Below are experts of layer 5 (counted from 0) of a mixture-of-experts language model. Rows are named router (the router's row for the expert) and show model dimensions 160-319. Each number is 500 + 50 x the weight over its row's rms, rounded and kept within 0 to 999. Numbers have three digits each.
After each expert's rows: "comes before" lists some tokens at least twice as common just after its tokens as in all text; "mostly gets" lists some tokens that are sent to it at least half of the time. This comes from a sample of Wikipedia text that the model never trained on. Tokens count by the router's weight.

# expert 26
router:471499522453522500482542479473452510489475495437491552528507499539538432504527539463492502475503440491467466464493379437561472451509509476482494521550506460499453465486520447545562544466422534543511561487542533573592505510466553467495460436531499550454533459518478445468481367531435538428514560498492549514546563407565483468505516499441612496550439435484459560421484400564531541422377463481586555481513580463488505407495495400496539490545500546389550592438533402542448453489435598
comes before: " the", " ", " a", " his", " to", " their"
mostly gets: " until", " during", " After", "In", " after", " at"

# expert 9
router:532484400394531504483478440518533534518488428510574493479552498391488473502473502468456542429504442448448508489526442583497484561576460495460520508489545545557458571614501509483470478565528534504490491475425550458472445484507565638519509407425483410485571452496537528518556473420449517423571475528492440491438538512546504469478430409473516585491432411495523553502395505442487530459483502516579495517517436502499536498528448381445456567456376539421465561564548565443527398445515468
comes before: " a", " was", " to", " in", " as", " be"
mostly gets: " he", " became", " been", " who", " they", " had"

# expert 12
router:575496581494534486542534451611424483454408559520448490501426533499439431494536496401503533569497469536478450608526535465510527563504510506406529488556509478446538575513455515473518484584550483547427461503472483548517519479490535486561554529461465517489497512523517555550568536459552622472475494611513522439566496467489469526465519500544482481406432568452543473420550646548457583546520487433585615525470497545467560463493441475543482447533638419526585459511569531550505465481475527
comes before: ".", "1", " ", "3", "2", "4"
mostly gets: " Preceded", " Succeeded", " −", " graduated", " Elevation", " +"

# expert 8
router:497559441508463550466525460572515554482449461501529483470514561535556458403527519502475479562486490546464347345461525411489536443567515438511564517469468460497393478444507515466510502434484548516491518476532515559502509479459495445533448486525536517483462545387506400529514534443476438468491432433476488424436536466515472505502475441602491583523502440586574465489537503494468372447496447525607464520456562483455560543442504556466364479525514566593462483435515425549494402472433392
comes before: "\n", " The", "==", " He", ",", "The"
mostly gets: "\".", ".\"", " ===", " ==", " century", ")."

# expert 21
router:452546603476486435495498520483451414452457508426480433517486516513493525452500462473488484514534399501455389507534494503553505589509555472464489493441572521535463633570617525557451504562506443579457532466397500433505505488460526483526466488456553523476442497408512435499503480472573527528538510505537501458431457541522517530499496383537385437499477485471523453558472493471532507496515508618504525488489481513515584520517499529438582455547584436508467536579518534589556517553576521
comes before: " ", "\n", " |", " —", " —;", " +"
mostly gets: " —;", " –;", " Report", "|---|---|---|---|", "|---|---|---|---|---|", " |"

# expert 16
router:441540494474477454607481594520536467413527473532509410498472494504577486561449480434521530451489599466472475435575507540532561507541421487488526543495440550543444556549525567441467501517575574562480435513448469516560515530470541458413473428523531522469492557501523553529521432640486520385514441472467513429501600552610500510555445451396534449491581458445538504519440517548476474526439455477511508546483518530405527461503498461533482486534449583537606448478434473456484373507552482
comes before: " the", " a", " that", " he", " \"", " his"
mostly gets: " wrote", " gave", " how", " said", " says", " saw"

# expert 11
router:503476511517576493483572504479517532484540591470403429491589640496557484533531556585402532492521447481509523498419447448545641468471438506570474460566479484507411435545440531524566353586423560421479526515514529534499456517470509500571479542544558508449477588472510518465426461447525527432482588510519528422540478470576550464431512527496384465505536489486506455543511519433464605489575509450487474594547516393442548519505465520373472568497523388525461545557512484548485546548466529
comes before: " |", ";", " of", " —;", "th", "–"
mostly gets: " —;", " east", " north", " south", " \\", " west"

# expert 27
router:441529498420515628554382465561550512491462391505470455513467593492485497531472445478540489569574474596473506602443551525500475467461394506531488480511510427569496455532589569545591483467559534533540495455542496500527517454501601497512513511582559533515448525583515580499602439510495447486498460480415515412511499483518410524438530571514417511459429524425494415482546442487452540570444454464543526561543532499516518527510576443526582464534521469564480466480498517424430567545582529
comes before: " ", " States", " New", " which", " York", " United"
mostly gets: " Phylum", " University", ".,", " Books", " ,", " ISBN"

# expert 30
router:536498518445473504493516403491534510489482404435540531494472525487419532483526529561463448523519470516480518560410500506415454481512398493535496596551501535539417436532563440445462529354455489494538516531480442498548472522518527470379476511550501419502487475508590530510526589534537524443468524465531542550611493475451446522539515605526598616538476494455495518562526475434430484527511608497518507424503536504532488536438525514433526418460492560481545479385507503459490595500534491
comes before: ",", " (", "'", " and", " of", " in"
mostly gets: " University", " School", " Records", " Army", " Congress", " Avenue"

# expert 31
router:478538440458566483497481459515509535526543559586523535493549520547546485471528536496498519571473521494595490578461490433518570476470545459555473631455498451508494509516513507370444478508481438416510451521501438511493488579514541476482588534616440506529459563523538535584569490404518405497477527529574475479466493489446566491567482435549497526568459493536466485436497488556478455495470527455548453545501453532417467448536523516602482554455507505541540391515506468593411449498593542
comes before: "0", "5", "1", "3", "4", "2"
mostly gets: " $", " £", " €", " approximately", " million", "′"

# expert 13
router:486481512487466531491521511496476430502619483438446533529375555503432447497451482452499470531467458562462569429487520483457443426443539510624500428456448554531427462461508497435528538376490567501511520512556416465505512515495596491474551529548443487524479559474507451496498501462475522437447549588441452440441467474517573383503439449509403484523491543494538461510519513361505432479548502512534557486509461468445543537474502454570481536532434463546530582545504506476538503393578557
comes before: ",", " ", " in", " District", " County", "°"
mostly gets: " census", "า", "ل", " district", " Township", " village"

# expert 29
router:479481467562483515544485527478542515499449599430571452439477415480497490404536590485555557490499411555533467487497516484477485486562497543534546574625573426491551499580555498477550477413511554519468533498543465493421570491491517508458492463487468487515556453423438500470515582476529474407528466424434543430475468474504516510534408501541514520433512425558515449456519502496497566549545440529472460514530510473497555590466477470543483522497489516586441500590498417539489565546507491
comes before: " |", ")", "\n", "–", " (", "7"
mostly gets: "%", "%)", " ±%", " %", ")", " pm"

# expert 14
router:468396489438501358505474606516515508487497503540523518497453591521524545424521522559483432525409468525459540516542462471490470561476510439405458366536546494557519446480458472561507508554487403395470466478467526530465516559489502527472560468429454535537523523522425480405477547464488432507536524570408514556446500491504495463491583456450519459554455494539487408481512517502500547484587531443434463465517388459564503557572544510532474515537650536523438454504515520553481521511532502
comes before: "-", "|", "\n", "=", "===", " •"
mostly gets: " Animalia", "|---|---|---|---|---|---|---|---", " Binomial", "|---|---|---|---", " classification", " Score"

# expert 1
router:437472570633596533481538444540455524465511543490464476514421472493544437490426501515547504438485480608480471505479524476481609574556491522506596482516482520542515380512516549520507527487598586491530500510508483406515515501426482474546463544464537515508403504483540581595435516561574518424489447448482543525365439535440537503470542595565482497384511454566424470485491485403509504557533591477425480423554503534545414432482535500473446623503496529587475564499458524473386551456527474
comes before: " of", ",", " (", "\"", " and", " in"
mostly gets: " novel", " evidence", ")\"", " book", "ology", "ensis"

# expert 4
router:575539551486506530473519590540437435506419540526558533405509552592400431377453519488507504522511549457407547453452523467466561442566458582522500416583515541471481510451484559501531480496509564524557502474491535520439403418469470569468533406579449518535552500477436397456482462508443547484539467425538449577439503596506575481576573457500560470503466428491466454507517506464547432504505598493562567488527493445493515418453519508532456589544494529493472588480467491537447468542469495
comes before: " in", " of", " was", " to", "==", " on"
mostly gets: " began", " started", " re", " success", " opened", "Early"

# expert 10
router:470551509532410536508613432426574471497560477534523519448433512519435508551420491537593464535498553562526572521525534497441553491392526474561492471489496481434468435537388552406517472506499502531439518452570470505456421569491483569567542583557465523445572526550507413430471513472496533562481515447538537475484612450466505573473487513496448599544483504511598463472515462526463509460472613436461483590463553531505507550548534575455516553548527584476452470433532517517502598521516532
comes before: "1", "9", "2", "8", "0", "7"
mostly gets: " '", " \"", " [", " (\"", " (", " “"

# expert 6
router:579383549564529524564408632502483426403510549396513436596614538429463524468460458418619474414516471451558503540467457502532526474502567446586538545501483591430532531560487503482469522520573569492548505567543500456546435468519477440507488513554554489500366569494523512502524497543535470391504486462461457546425464462504522535578421485557466386446455539560482554540494600531535551521545497541605505493488498556495491450551539541502478461492453549386524502464456505551415443437502513
comes before: " and", " the", " to", " of", " in", " a"
mostly gets: " caused", " damage", " health", " financial", " suffered", " significant"

# expert 23
router:503487487576449549488466579432521504439493531556527462625502493451481481509512454494525488453473488607463508476462473546472425476508494535398426504516464445535446450436551504514553499488454510512554512435554512553517570516533546559572505487490448589487539471499529488377437604500464551528546469498421394546547503561454556595431579512484434376514415520489529597494534496547519478527545482511490502396456548399403441560553437502410514447487498527483504496560506507526489477518503588
comes before: ":", " |", " ", " by", " /", " information"
mostly gets: " Coordinates", " Genus", " Released", " Total", " JPL", "Scientific"

# expert 15
router:410522545490412517383530503518547419612530581567509530535470486567482588466480424460419496514480510588536417572494534469466431468575540553523528509531434488448552503496484525508553570464471358475527482519496574494412501503463547547416496576434496519521523534527579504596362601600557451548514532473428500612487489515408472498588579544542515509543495491469478505572557447511500493509567464533408500451581478501536450487454464534456473576487570365471505453560458499496599476584503439
comes before: " |", ")", ";", "/", "}", "E"
mostly gets: "AR", " MF", " DF", " MPC", " kg", " AT"